Experts of a small language model: 128 SwiGLU neurons an expert.
Below are experts of layer 5 (counted from 0) of a mixture-of-experts language model. Rows are named down (a neuron's output weights, with its number) and show model dimensions 0-191. Each number is 200 + 30 x the weight over its row's rms, rounded and kept within 0 to 999.
Before each expert's rows: "comes before" lists some tokens at least twice as common just after its tokens as in all text; "raises" lists some tokens whose logits its average output raises strongly, later layers aside. This comes from a sample of Wikipedia text that the model never trained on. Tokens count by the router's weight.

# expert 1
comes before: "-", "\n", "|", "us", " =", " ·"
raises: "-", "\n", "|", " |", "===", " and"
down14,227,191,210,159,253,172,221,213,250,248,199,203,244,244,203,262,172,205,212,148,196,247,215,263,182,223,148,173,181,190,197,197,256,221,207,235,206,170,208,185,157,196,174,211,197,227,261,210,211,265,204,177,184,196,181,226,214,216,162,203,155,202,190,236,211,259,185,213,248,191,216,218,197,187,186,129,200,215,224,229,172,186,189,184,182,219,230,216,169,193,189,186,229,253,165,231,187,203,199,198,219,210,182,204,209,253,214,187,254,136,190,220,240,195,207,181,189,223,173,213,219,257,154,252,209,195,193,202,234,135,192,193,161,191,191,168,217,213,242,166,226,234,194,213,215,210,181,239,236,196,174,181,220,150,206,232,162,146,182,204,237,208,208,182,201,221,207,156,198,169,241,165,123,199,178,182,240,200,195,127,232,154,180,156,248,239,159,257,184,196,245,199
down15,233,150,212,189,203,223,191,187,196,207,185,223,185,150,212,214,224,229,240,169,215,248,158,186,163,208,204,212,194,214,149,232,131,187,163,215,221,209,160,203,173,185,203,179,214,186,183,204,205,228,140,166,227,170,186,151,189,232,166,196,256,242,159,201,160,145,225,195,186,217,199,188,163,183,162,223,203,197,185,224,128,213,178,261,248,150,209,243,223,160,211,172,181,191,211,189,180,210,167,173,243,168,227,212,187,167,192,236,249,194,147,156,183,200,215,199,205,193,181,176,207,249,219,245,193,228,221,190,182,210,179,217,206,224,215,216,179,208,161,216,233,219,245,257,202,226,242,182,241,240,167,204,194,213,186,198,228,177,234,228,188,190,201,183,149,284,237,146,173,213,191,172,140,191,194,154,183,199,266,240,151,217,156,217,227,163,173,205,282,182,195,161
down16,161,187,185,200,175,218,221,216,213,229,205,174,217,185,160,159,212,182,196,215,163,143,118,174,151,260,199,219,215,211,177,196,214,186,220,237,213,216,170,216,220,230,203,260,201,230,205,177,245,184,244,207,206,215,216,193,185,205,200,204,259,181,215,165,206,209,199,189,189,179,213,187,217,251,217,184,171,188,183,160,173,220,175,169,203,182,204,251,209,184,164,215,182,178,137,231,118,149,264,153,169,192,237,238,133,211,169,203,264,196,214,239,244,208,189,219,140,215,204,218,219,215,205,233,231,193,190,178,200,210,233,162,210,209,209,193,155,149,215,202,190,215,145,193,174,204,189,178,176,218,216,279,249,272,293,179,179,248,158,190,160,213,229,222,215,186,194,192,228,210,182,198,182,210,147,140,192,207,187,209,192,209,224,171,179,170,177,269,186,208,189,190
down17,135,184,204,255,175,187,170,182,217,187,206,242,197,258,205,224,172,198,185,258,239,191,193,187,212,194,225,168,207,265,196,152,203,270,188,150,199,146,176,213,208,211,213,289,168,210,160,177,139,252,206,203,193,208,237,250,183,169,272,169,222,204,193,133,181,166,216,142,164,186,211,179,185,199,253,203,207,158,244,174,195,227,189,241,209,240,194,226,202,179,235,275,154,166,176,242,201,173,250,220,165,200,229,222,175,239,135,208,204,136,238,188,200,262,213,210,169,195,222,159,239,243,162,232,219,227,210,176,192,192,202,211,221,160,223,187,189,132,217,215,148,260,196,178,183,196,229,182,204,175,227,230,180,188,160,212,212,236,176,207,226,205,181,191,225,166,202,194,179,178,183,216,208,207,209,216,174,199,190,200,200,199,219,212,209,217,224,201,193,213,199,183
down18,171,182,224,227,192,188,248,162,165,150,171,189,165,180,211,198,252,187,218,186,209,148,235,222,295,208,197,243,195,203,225,246,242,135,231,193,194,225,154,197,199,241,186,220,176,195,220,164,160,290,227,189,254,194,172,176,180,231,216,230,217,181,233,198,205,151,223,172,189,189,243,163,146,182,180,187,180,189,198,172,260,156,174,213,198,175,183,230,217,256,185,198,182,216,191,159,154,176,186,208,260,256,201,193,193,225,220,196,205,200,206,188,219,204,220,211,225,222,184,230,212,200,248,147,230,145,192,213,198,173,233,226,197,196,183,247,230,198,235,224,224,233,203,250,229,227,198,162,238,238,249,232,185,203,210,228,214,235,168,162,241,229,222,177,144,210,210,150,234,175,189,197,205,217,226,231,221,160,229,203,175,157,262,167,242,187,180,179,243,220,195,214
down19,232,183,154,201,171,182,188,172,193,223,125,209,197,221,172,162,200,200,248,231,230,169,191,183,247,240,184,212,181,203,194,194,124,218,251,271,198,230,147,176,197,169,222,239,190,214,196,229,251,203,195,207,269,178,205,216,165,142,217,194,197,209,209,220,188,135,179,226,204,235,173,196,159,155,218,172,153,212,178,179,165,188,153,178,166,220,203,149,134,233,220,173,185,200,202,181,165,224,226,175,309,179,175,203,186,187,200,216,175,203,209,227,195,171,207,149,205,191,182,181,171,147,166,228,237,206,223,210,237,186,215,236,155,213,172,219,210,154,234,182,174,162,185,207,211,186,179,240,199,169,221,204,225,209,208,206,239,200,179,197,211,241,232,154,167,213,197,138,226,152,186,219,220,211,199,221,207,136,182,214,147,154,219,276,188,187,208,169,172,200,215,208
down20,200,216,226,211,191,198,167,224,242,253,143,206,221,239,188,224,186,208,209,218,227,158,248,224,273,180,197,165,187,249,249,198,193,177,230,230,186,182,189,204,182,218,211,220,169,200,162,279,194,225,181,202,213,201,222,213,177,169,203,204,164,179,211,178,195,172,284,212,157,184,237,169,199,192,190,205,169,219,235,211,211,214,216,200,247,159,152,205,172,182,204,244,246,200,198,200,251,132,154,177,210,243,194,183,257,180,181,187,160,235,179,215,187,166,177,212,186,225,243,148,210,194,201,126,189,155,210,183,197,210,217,229,131,168,216,226,254,207,220,138,175,175,215,196,200,197,212,148,152,204,203,206,177,215,211,175,192,138,175,180,196,152,99,177,236,194,195,205,236,199,189,196,176,232,210,232,169,191,226,183,153,192,187,216,217,232,247,161,215,258,207,199
down21,257,210,186,216,187,211,230,190,176,243,246,213,196,193,169,186,216,108,221,159,213,200,196,168,218,192,184,243,158,202,190,128,227,202,176,281,245,166,175,174,144,167,200,183,188,213,226,230,212,182,213,216,219,171,172,171,209,179,179,224,194,224,226,162,211,155,157,230,174,215,192,253,172,183,244,205,235,222,158,182,211,168,239,171,217,225,149,199,185,183,243,195,205,225,199,184,219,143,154,159,191,211,261,174,264,196,190,219,208,225,218,246,214,222,171,178,159,210,226,217,202,178,166,197,154,190,189,181,204,184,211,265,159,189,242,212,221,143,198,205,199,254,181,202,208,212,166,228,192,168,170,180,197,127,183,193,213,200,198,169,202,217,152,173,170,141,230,151,244,201,212,243,236,219,201,203,159,196,208,216,254,219,179,211,256,256,149,179,199,214,209,205
down22,226,186,152,210,268,196,169,167,207,198,183,227,229,215,144,216,241,241,195,150,207,166,219,252,188,221,219,196,143,245,189,203,241,225,282,194,218,186,218,172,178,191,150,214,212,190,171,180,185,172,191,221,207,271,136,153,197,179,188,223,205,212,133,235,160,238,179,246,200,188,239,209,246,178,219,173,224,186,175,193,187,181,234,160,163,229,199,179,239,154,162,193,228,170,193,209,165,204,175,187,222,240,242,215,178,202,214,202,187,207,227,134,203,174,230,205,186,237,165,280,205,195,193,169,184,183,192,226,230,215,226,192,185,185,195,235,263,199,240,237,278,244,157,220,202,199,202,190,184,150,164,220,226,185,176,181,252,189,245,149,226,203,194,224,228,206,250,215,220,172,180,215,226,245,219,185,208,215,176,206,159,178,180,130,211,193,211,177,180,186,183,209
down23,260,244,229,184,202,223,213,153,226,167,217,171,208,181,219,265,174,259,180,228,208,192,180,200,176,221,190,222,200,176,238,209,266,285,184,159,202,201,231,254,197,171,167,185,248,156,209,189,197,124,144,131,195,175,190,184,198,219,202,182,185,234,179,264,216,164,187,193,214,197,239,248,253,194,176,203,220,131,132,218,222,199,202,182,217,219,203,198,239,193,205,202,183,179,185,193,189,224,162,236,171,167,262,225,158,187,220,188,261,236,225,213,143,190,235,220,169,262,206,173,276,220,217,207,216,185,170,171,222,196,197,200,197,208,204,198,216,202,197,161,168,167,180,185,183,200,168,196,191,187,218,183,199,236,217,142,175,230,190,196,211,201,206,226,204,273,192,179,172,181,124,213,232,234,171,194,234,166,200,175,175,190,197,213,186,239,205,246,193,179,210,173
down24,154,142,178,180,202,238,261,179,238,253,157,200,212,168,139,193,207,195,161,201,218,198,195,199,203,188,151,158,165,232,203,213,230,233,199,212,175,188,157,215,173,195,245,143,192,164,199,190,200,243,150,225,216,205,254,197,174,154,164,176,195,173,191,194,233,198,217,165,148,240,188,254,171,208,228,144,226,170,167,208,129,162,193,173,180,224,119,256,224,233,186,216,201,198,203,242,151,204,217,180,175,217,237,213,146,166,230,215,197,163,229,219,234,157,134,226,192,234,202,213,194,207,189,202,211,225,204,218,200,222,221,181,169,234,151,228,172,201,190,158,209,255,215,199,187,175,184,253,200,235,194,217,243,189,187,203,206,221,146,171,146,186,188,212,202,189,227,169,170,235,232,233,239,204,200,182,211,180,178,205,220,137,254,196,229,124,224,199,188,192,214,188
down25,207,273,191,166,205,195,244,166,201,203,241,253,184,181,215,195,198,189,150,224,230,224,199,176,242,156,250,204,213,179,211,220,190,206,196,250,154,250,232,275,210,199,203,189,197,197,211,180,236,200,192,160,228,147,232,198,243,203,163,168,177,198,149,199,195,248,164,222,170,209,225,196,210,216,151,170,177,172,208,158,237,240,176,240,231,185,197,199,218,236,177,174,202,175,191,239,187,165,203,183,192,220,194,220,183,227,200,238,179,224,227,175,232,197,182,192,164,179,213,185,159,155,194,248,213,179,220,252,189,193,163,161,229,177,182,135,171,212,156,259,223,159,165,208,199,222,226,134,129,235,173,194,160,169,200,143,227,213,232,214,189,182,202,174,155,232,229,217,164,196,218,164,256,175,197,258,172,203,164,249,174,190,225,228,226,205,203,191,267,203,164,253
down26,196,238,198,129,235,239,177,197,208,168,203,129,193,207,164,163,148,181,201,208,187,222,207,141,196,165,199,205,183,270,155,202,216,247,140,189,188,175,201,208,172,162,167,251,245,189,169,185,228,151,200,140,249,267,178,182,170,215,272,186,254,203,223,200,256,246,205,213,214,196,185,161,204,154,122,226,225,260,175,196,207,168,203,189,193,200,156,160,176,248,212,182,163,243,227,166,221,246,171,211,210,201,217,197,201,222,133,186,211,171,234,170,224,272,151,171,169,196,182,231,222,147,204,132,226,199,173,218,189,199,203,181,200,197,241,233,170,179,213,199,220,195,213,186,195,220,185,204,210,213,198,217,187,213,207,218,221,217,200,228,254,231,222,183,196,187,123,195,204,154,174,168,201,208,207,206,154,189,226,206,213,170,197,212,187,202,219,207,174,221,222,179
down27,198,193,120,169,215,130,171,183,223,214,238,187,241,215,140,169,192,183,182,211,197,228,209,182,177,181,201,200,177,166,161,222,222,177,244,164,185,172,226,197,230,223,249,199,209,277,195,214,179,218,211,209,218,198,240,212,195,252,153,172,250,175,170,217,136,243,230,190,230,194,186,192,161,195,214,214,135,219,276,195,255,176,197,191,170,188,202,252,218,211,223,214,215,223,208,213,193,223,186,191,171,154,199,212,225,200,211,236,190,100,241,161,172,182,204,227,183,237,207,218,236,254,203,178,181,179,178,200,247,217,183,204,218,191,259,223,188,213,186,191,127,154,197,157,196,224,183,196,162,169,181,229,209,228,203,247,167,242,161,236,211,186,217,208,247,243,215,234,194,179,169,178,185,189,195,124,211,184,197,171,215,218,186,155,208,178,196,203,154,246,238,215
down28,193,223,205,240,228,216,199,239,171,181,221,224,203,232,200,208,156,177,208,188,208,248,229,148,171,176,219,203,207,152,202,124,239,198,190,198,169,221,202,197,211,197,192,195,152,221,208,211,203,181,193,205,233,192,194,184,165,231,169,243,260,203,137,174,193,209,234,214,199,265,237,180,190,149,187,151,241,239,181,177,184,192,218,145,253,239,175,184,197,202,172,172,223,228,220,171,253,229,222,225,207,196,233,151,203,179,233,203,202,200,181,189,196,189,185,213,216,221,204,191,206,175,227,190,239,208,146,185,234,224,188,214,219,193,231,181,134,249,236,201,195,209,204,203,257,173,196,203,199,208,226,264,216,156,209,137,184,151,204,161,176,215,183,268,193,199,242,158,223,211,248,218,234,226,270,178,191,178,175,264,266,113,240,236,162,202,199,239,152,218,181,201
down29,223,171,176,167,223,244,181,162,210,224,223,160,279,165,205,236,217,223,224,133,129,252,174,172,220,168,120,198,203,164,191,190,192,197,201,197,161,245,166,257,162,171,213,242,197,196,228,177,241,225,212,135,180,169,215,213,211,160,170,198,186,220,190,196,225,214,213,198,231,196,174,263,288,208,223,243,184,222,204,205,237,192,198,199,191,162,194,208,197,215,235,182,244,172,223,125,180,209,180,240,184,161,185,183,202,161,152,163,214,204,197,177,228,224,224,203,257,240,215,197,169,209,166,185,203,161,225,226,205,184,231,227,212,237,169,173,181,150,213,175,208,192,167,205,217,237,230,210,220,205,197,236,234,177,167,175,164,166,232,221,218,231,173,201,176,245,225,152,203,204,230,155,230,191,204,235,195,167,211,199,292,197,169,204,217,200,193,200,169,185,145,190
down30,226,262,217,213,226,181,210,220,174,155,218,182,191,233,163,177,215,182,182,240,184,205,206,182,197,175,242,144,235,187,221,245,205,222,185,203,277,192,213,206,170,261,218,166,266,190,238,262,173,146,215,169,177,227,183,182,201,198,264,246,192,166,184,221,159,189,161,262,176,183,187,163,231,206,205,196,175,204,191,172,204,159,192,171,191,174,207,220,193,156,179,177,161,243,191,198,187,166,252,216,189,142,232,167,198,225,214,225,167,162,248,135,215,207,161,189,207,181,225,183,262,205,184,158,211,167,204,193,236,184,171,209,187,221,181,245,179,227,210,144,219,207,149,261,239,212,225,201,213,206,180,208,290,183,211,248,225,248,200,220,170,225,228,221,163,227,199,216,225,221,136,232,171,245,219,197,230,177,228,230,189,158,207,215,216,184,185,190,200,238,230,192
down31,213,194,213,170,259,194,128,232,214,241,189,200,183,215,192,186,170,187,198,231,152,175,199,230,137,168,189,221,189,163,207,206,187,171,218,229,177,244,173,199,263,253,223,249,227,212,176,159,226,192,169,227,196,152,193,205,209,237,179,147,230,177,164,167,160,168,170,187,209,217,209,131,208,199,158,185,240,184,191,172,202,200,214,163,200,221,198,176,240,175,228,161,195,169,201,206,173,203,193,159,196,133,194,174,220,161,195,184,227,211,205,177,182,160,232,277,214,128,232,218,216,210,211,178,218,183,243,210,221,192,209,176,198,219,173,183,240,153,177,198,133,241,175,207,210,205,185,162,189,245,203,160,139,192,182,247,237,151,159,203,188,218,266,190,195,149,198,246,222,160,216,225,165,254,202,259,159,214,214,153,207,213,236,191,159,199,193,220,210,224,158,183
down32,185,223,173,207,176,255,166,236,211,183,243,203,210,218,189,242,225,182,154,169,236,233,273,224,223,228,156,200,252,223,173,216,175,135,154,220,195,158,156,178,201,199,212,206,199,228,201,228,217,206,184,138,152,234,177,224,178,213,192,198,204,160,208,218,245,216,187,186,218,181,212,208,190,202,216,218,219,193,211,178,197,229,199,223,173,178,183,213,213,241,212,123,215,191,197,207,174,159,213,176,167,213,206,151,293,133,216,173,242,201,247,170,201,270,214,201,169,163,248,187,221,200,232,215,170,239,223,178,194,196,172,183,169,202,234,194,225,180,234,181,146,247,145,213,217,185,201,146,201,212,214,177,161,164,192,232,124,220,168,239,209,184,259,218,195,245,213,219,224,222,209,193,182,257,206,138,207,178,197,253,220,196,153,205,182,229,225,234,231,237,205,227
down33,203,154,220,192,221,222,234,189,186,237,207,203,192,233,171,216,200,183,184,250,173,222,199,201,196,221,200,208,202,139,165,189,202,198,257,266,272,202,245,199,180,233,115,186,136,216,197,180,205,163,199,157,239,179,149,216,236,208,210,166,211,216,212,240,196,201,194,210,151,220,137,168,225,203,204,249,180,214,205,235,173,215,177,151,232,167,184,220,190,239,132,179,130,207,195,202,160,225,207,199,184,199,148,183,213,185,212,179,251,206,183,210,137,180,220,188,191,206,233,175,230,168,244,185,174,216,209,178,214,230,207,253,200,193,204,216,166,196,215,216,172,188,116,195,182,162,237,227,179,208,230,171,217,271,197,173,187,154,210,250,169,149,225,154,284,171,227,189,181,191,185,219,215,213,206,246,213,234,198,191,230,253,169,162,215,221,204,215,198,241,205,187
down34,196,218,186,122,191,267,170,227,259,227,222,191,203,149,181,216,177,212,203,213,193,243,218,172,181,197,172,201,219,163,199,173,111,187,198,204,153,211,249,151,147,191,193,194,183,244,208,204,182,202,197,221,184,161,207,183,172,216,208,181,202,226,116,161,182,202,259,221,183,193,177,190,175,184,231,213,201,160,205,213,211,225,194,180,235,193,242,247,246,195,211,200,167,161,149,193,205,216,120,191,180,152,242,231,228,206,215,177,226,193,151,253,208,212,172,133,222,231,184,210,206,212,190,255,172,209,150,152,217,195,196,216,193,164,217,177,172,162,232,191,173,208,221,241,211,169,220,214,144,265,211,241,194,252,222,206,223,226,198,262,143,222,209,207,196,177,204,226,172,243,183,192,230,227,222,203,213,229,235,186,180,210,243,194,162,161,248,199,179,238,182,175
down35,198,195,201,160,193,132,179,193,216,162,176,205,196,184,159,153,247,225,238,161,207,215,206,187,196,211,221,181,223,197,191,171,144,188,227,119,182,238,165,202,188,225,215,198,180,233,210,227,174,185,217,181,161,171,273,244,250,212,157,181,225,150,148,202,161,181,156,190,209,197,232,179,217,215,234,250,270,178,178,221,190,210,268,195,211,191,238,148,198,206,214,168,204,218,212,159,189,176,224,216,184,197,170,188,170,216,153,228,187,210,233,149,200,259,133,230,161,182,170,276,194,183,199,170,223,187,211,179,204,169,205,200,244,148,205,203,235,214,196,235,156,188,207,176,146,180,174,212,203,197,221,186,197,229,210,228,224,238,206,198,213,191,165,216,209,202,224,190,164,180,194,231,189,292,197,195,202,218,169,267,178,218,178,233,210,199,268,196,219,146,194,141
down36,150,190,163,209,215,156,173,192,151,205,143,194,179,177,262,224,210,224,223,175,230,186,195,160,227,231,202,193,220,225,229,173,111,169,223,191,175,170,192,210,221,166,163,220,198,209,180,276,196,221,209,191,166,216,192,185,222,203,210,171,204,201,196,155,165,222,166,193,179,214,208,247,220,263,145,238,258,191,159,230,197,218,245,217,166,144,153,210,170,203,117,226,180,188,166,204,218,211,135,170,183,223,172,224,192,257,215,216,269,228,258,216,203,216,161,150,187,247,210,186,199,262,215,186,222,225,233,205,199,137,196,211,201,138,236,222,199,201,154,223,197,220,161,161,173,205,186,195,229,219,142,174,152,155,181,198,229,216,224,198,196,214,205,210,180,191,153,186,182,192,205,189,195,213,219,243,213,197,211,254,218,199,207,252,201,212,245,214,236,204,223,203
down37,237,239,204,119,214,225,233,188,246,221,182,234,137,194,214,190,229,233,223,213,157,178,187,225,214,160,167,212,216,190,230,157,218,155,215,198,177,192,197,204,214,219,197,227,142,181,242,207,221,211,229,249,167,229,207,194,156,196,217,158,204,240,205,179,214,184,190,187,204,186,217,243,191,187,225,184,185,208,207,209,218,203,176,204,165,162,237,205,202,211,213,219,177,192,224,154,216,157,223,207,200,230,207,218,232,179,229,186,169,210,189,187,219,300,181,171,163,191,244,237,178,223,174,250,151,202,177,129,176,181,224,236,188,196,179,194,214,172,234,169,216,157,176,166,201,176,256,202,281,206,208,237,155,211,162,222,229,181,294,135,184,168,224,156,184,164,153,179,257,195,258,165,208,225,188,216,219,226,172,233,235,155,195,219,213,179,183,139,176,201,222,191
down38,230,198,153,172,233,127,159,209,213,187,201,210,191,168,189,133,200,182,178,194,236,241,196,200,165,218,128,248,151,192,199,231,184,222,269,182,207,240,183,234,207,212,190,186,248,180,219,205,207,163,205,174,206,191,230,154,203,204,248,207,190,210,211,220,198,191,218,238,232,157,191,209,163,198,234,191,159,178,191,211,178,161,206,185,185,260,186,194,196,198,268,197,193,271,238,145,166,252,141,200,224,156,236,200,245,224,162,215,221,214,189,181,150,268,190,172,200,192,193,181,217,175,144,186,180,233,219,191,216,172,224,135,223,193,178,239,186,173,195,179,197,208,232,212,155,196,141,208,208,195,188,161,231,187,258,229,232,242,209,248,163,172,171,193,158,219,216,233,209,196,230,236,163,191,217,180,211,203,183,227,156,143,255,205,202,222,227,151,169,166,214,180
down39,209,159,173,203,191,221,203,221,192,164,219,224,214,187,224,206,183,222,227,223,161,183,173,190,183,206,213,184,193,183,193,148,180,216,155,237,135,234,158,263,253,234,208,216,223,193,154,227,269,174,224,262,211,181,225,170,233,184,174,221,142,187,215,213,234,191,206,171,208,218,205,174,189,262,190,212,253,241,205,246,181,221,153,258,219,254,238,115,244,181,239,189,202,227,229,208,157,253,208,230,232,211,178,146,219,216,193,178,237,180,210,212,195,246,254,222,210,201,208,186,220,186,159,217,201,220,202,214,192,208,192,208,139,190,213,152,229,250,221,221,184,215,252,206,199,228,149,211,203,172,242,158,185,164,186,225,195,218,220,162,206,237,202,219,200,152,150,140,227,201,226,232,259,211,222,196,192,244,190,206,175,176,167,183,201,200,271,181,154,223,206,195
down40,171,231,191,240,203,195,203,217,156,157,180,255,267,218,222,225,180,254,174,171,252,192,223,211,167,192,259,196,161,251,162,199,207,169,211,167,194,235,189,209,217,171,218,225,132,247,160,215,189,196,202,210,251,195,201,223,161,190,229,170,183,208,193,250,175,203,247,171,247,143,254,189,185,234,203,180,187,252,180,163,207,216,206,215,228,231,197,180,153,174,188,220,198,225,184,253,237,154,161,209,195,223,237,189,181,256,194,235,248,151,188,167,175,192,155,192,213,170,116,183,228,171,226,186,230,175,215,191,199,177,208,218,189,194,151,190,228,224,161,178,180,199,196,179,183,191,180,195,160,191,186,222,218,187,203,198,189,216,209,252,269,191,142,198,221,188,261,231,184,198,242,168,244,201,241,193,201,243,243,180,130,168,194,151,232,158,210,205,205,228,197,225
down41,223,158,176,230,201,191,215,238,151,199,150,191,240,130,213,141,227,220,189,164,169,181,198,230,224,183,186,164,194,183,163,167,129,174,248,186,156,230,139,214,249,184,246,213,173,164,246,230,279,228,199,225,202,134,254,181,150,193,199,245,210,180,189,237,194,143,198,189,195,175,167,236,220,247,220,191,237,202,197,154,214,108,223,185,158,201,152,193,245,178,205,165,215,181,175,195,233,204,194,203,225,214,182,243,198,239,169,189,164,205,220,211,219,172,182,216,190,192,238,207,201,149,255,224,237,222,246,224,184,271,200,172,154,204,185,215,203,223,196,170,213,160,206,191,188,245,199,216,240,201,190,190,230,194,174,228,250,191,221,220,228,203,211,208,225,212,196,198,187,222,197,228,222,182,195,139,234,187,166,220,274,203,203,199,228,211,213,202,203,177,184,166
down42,245,169,191,196,181,228,202,188,177,151,160,173,249,204,208,181,177,192,261,151,185,213,217,247,190,199,134,170,220,198,168,191,156,214,193,252,194,199,209,178,262,249,216,253,209,188,195,204,250,201,232,198,230,183,212,173,209,200,162,191,205,190,204,211,236,195,198,193,220,246,167,158,261,188,161,220,196,241,214,211,186,187,182,179,187,216,201,226,213,174,215,229,202,180,242,190,185,151,148,210,158,219,233,232,149,229,203,235,224,197,225,177,206,154,136,236,205,249,175,201,197,227,181,225,228,163,215,218,262,199,207,277,149,190,182,198,234,212,151,153,179,160,198,269,175,236,134,243,212,246,254,203,159,240,201,180,204,157,190,187,174,255,201,232,238,220,165,230,195,188,216,207,171,203,204,233,219,240,222,196,219,251,194,174,186,204,160,238,237,162,166,214
down43,208,191,238,180,182,273,170,197,215,243,198,205,189,198,230,212,243,301,180,231,242,209,191,276,192,154,166,206,201,175,152,213,225,236,164,193,210,210,216,257,223,211,182,226,207,221,213,233,212,222,171,137,200,151,219,184,225,240,229,166,178,200,199,202,201,257,195,235,161,200,250,199,188,248,210,204,157,211,206,204,190,195,213,197,181,238,197,189,233,153,121,185,209,178,224,195,221,206,175,214,220,211,255,243,197,211,215,179,234,229,181,214,191,156,251,214,194,236,198,187,193,232,172,207,196,218,195,212,178,199,156,219,138,181,212,190,195,252,278,131,174,190,230,226,178,187,195,207,201,245,179,238,192,189,249,162,229,165,147,190,208,146,195,171,183,194,203,149,237,171,203,241,152,192,243,223,176,210,204,188,220,200,144,206,230,166,125,213,202,206,185,206
down44,191,232,165,211,261,206,240,208,236,195,235,250,147,206,198,183,218,219,244,208,203,194,197,231,157,218,189,201,213,217,235,190,126,221,208,209,228,160,154,196,198,213,171,206,136,153,155,183,215,265,182,252,137,230,242,193,218,264,172,190,182,217,165,191,212,213,210,198,179,193,209,182,201,142,217,164,209,183,240,219,239,236,224,239,255,245,194,264,224,170,190,156,199,180,261,204,195,143,138,227,204,192,170,236,204,194,211,219,221,195,140,218,179,175,189,201,235,141,217,160,241,171,176,228,150,186,200,165,199,183,229,183,226,209,157,193,191,185,220,199,224,206,147,189,264,214,210,162,187,181,208,197,151,184,247,186,198,199,176,159,222,153,166,189,229,200,230,199,191,186,180,201,211,179,193,223,219,206,179,183,138,202,141,218,138,217,241,182,198,245,210,200
down45,223,193,192,181,237,223,189,216,191,192,176,167,212,202,163,196,176,149,200,212,183,223,211,180,225,248,154,229,207,216,154,195,145,228,209,202,144,221,147,159,242,235,238,176,280,227,211,212,200,283,171,217,248,165,150,174,208,185,225,257,275,205,212,207,148,213,202,193,165,213,207,214,188,187,250,193,205,200,237,238,202,167,215,152,153,168,162,193,184,159,235,202,204,135,212,226,238,164,194,209,217,191,211,165,188,220,244,132,215,190,236,174,196,210,221,177,214,208,217,121,210,217,222,185,202,213,232,200,206,177,200,240,198,243,196,206,244,222,192,176,170,168,221,253,163,213,223,168,218,177,221,198,224,213,268,186,201,181,187,208,190,175,206,207,278,160,245,179,126,201,246,206,161,203,219,171,165,203,212,239,227,194,200,190,184,202,246,233,161,205,200,177
down46,199,206,157,166,234,219,197,234,211,188,207,270,191,188,202,201,166,225,215,243,304,177,175,192,167,223,177,185,185,175,158,229,203,239,180,233,197,190,149,191,216,155,218,172,215,151,242,185,133,212,155,169,249,209,232,171,180,231,247,183,229,245,224,218,210,195,180,224,189,153,217,198,192,204,178,175,152,195,132,205,206,210,164,210,187,200,153,203,155,204,199,163,217,227,215,184,292,137,163,190,224,206,143,187,196,173,186,236,147,216,202,221,167,192,211,177,211,179,191,155,205,206,183,191,184,218,176,196,228,150,222,153,224,260,178,218,275,198,186,196,237,202,231,209,195,213,212,247,164,193,158,206,204,225,169,181,176,244,246,207,215,187,212,185,259,237,238,200,226,198,161,146,208,255,195,223,202,169,188,172,144,198,215,191,221,158,224,189,210,193,208,187
down47,232,225,234,206,251,195,223,167,205,240,246,201,195,181,224,248,206,217,174,162,239,161,200,192,200,214,193,163,249,197,227,155,173,208,188,251,195,197,182,185,185,190,177,203,218,199,186,216,178,166,175,184,162,161,214,140,212,199,187,231,224,241,159,225,258,137,205,204,220,230,198,145,204,186,192,159,181,226,170,203,212,138,243,140,156,151,237,183,182,217,233,168,167,219,176,229,217,179,133,218,158,212,167,176,211,171,190,220,192,172,232,243,183,229,182,193,201,196,187,242,231,172,146,190,245,220,203,127,192,159,226,220,275,197,176,138,148,178,187,201,159,213,205,254,226,201,267,196,217,197,191,210,173,244,197,227,185,196,162,179,182,226,226,233,262,185,184,207,176,190,219,215,213,206,219,134,242,187,204,167,230,236,171,181,218,232,186,141,210,162,202,200
down48,219,207,229,175,137,196,194,209,271,291,205,184,165,252,175,198,227,225,211,151,229,158,186,261,186,232,188,174,236,202,199,217,230,222,247,170,208,210,143,186,185,225,198,212,209,155,178,231,153,141,230,222,214,167,260,163,216,155,157,198,221,255,232,193,167,196,163,214,230,212,183,182,207,229,263,152,200,225,151,210,181,200,204,218,214,189,229,194,261,203,183,209,153,143,231,171,168,189,197,215,239,134,233,216,141,206,200,184,195,273,205,185,225,213,219,199,199,263,149,198,199,231,155,202,164,166,205,228,205,172,225,226,257,188,201,241,222,151,222,187,174,172,165,224,211,182,193,196,212,150,154,178,195,233,221,199,193,201,165,175,199,219,229,198,255,169,210,186,213,172,218,185,199,237,213,160,178,205,210,184,168,191,222,192,187,215,246,191,165,173,199,199
down49,231,249,191,194,260,165,212,155,197,187,183,181,245,170,155,235,239,243,185,212,151,195,187,197,237,210,209,176,230,206,223,227,238,167,198,135,204,190,201,190,242,174,196,166,185,177,231,207,204,228,255,202,233,208,188,122,178,188,249,205,220,169,150,235,197,195,165,217,160,233,168,221,175,197,173,229,189,166,149,226,206,169,154,186,152,241,207,158,225,235,207,201,171,190,201,185,234,256,177,174,230,192,241,154,199,246,182,186,185,211,202,200,192,217,195,187,237,173,239,199,246,200,236,150,213,177,174,222,172,224,218,224,175,216,195,236,220,219,241,170,232,235,203,235,187,271,179,287,155,199,235,256,198,230,150,210,217,187,204,166,218,141,206,176,189,202,249,174,225,164,191,230,220,135,171,207,163,222,200,199,174,183,232,213,205,213,162,148,178,240,214,178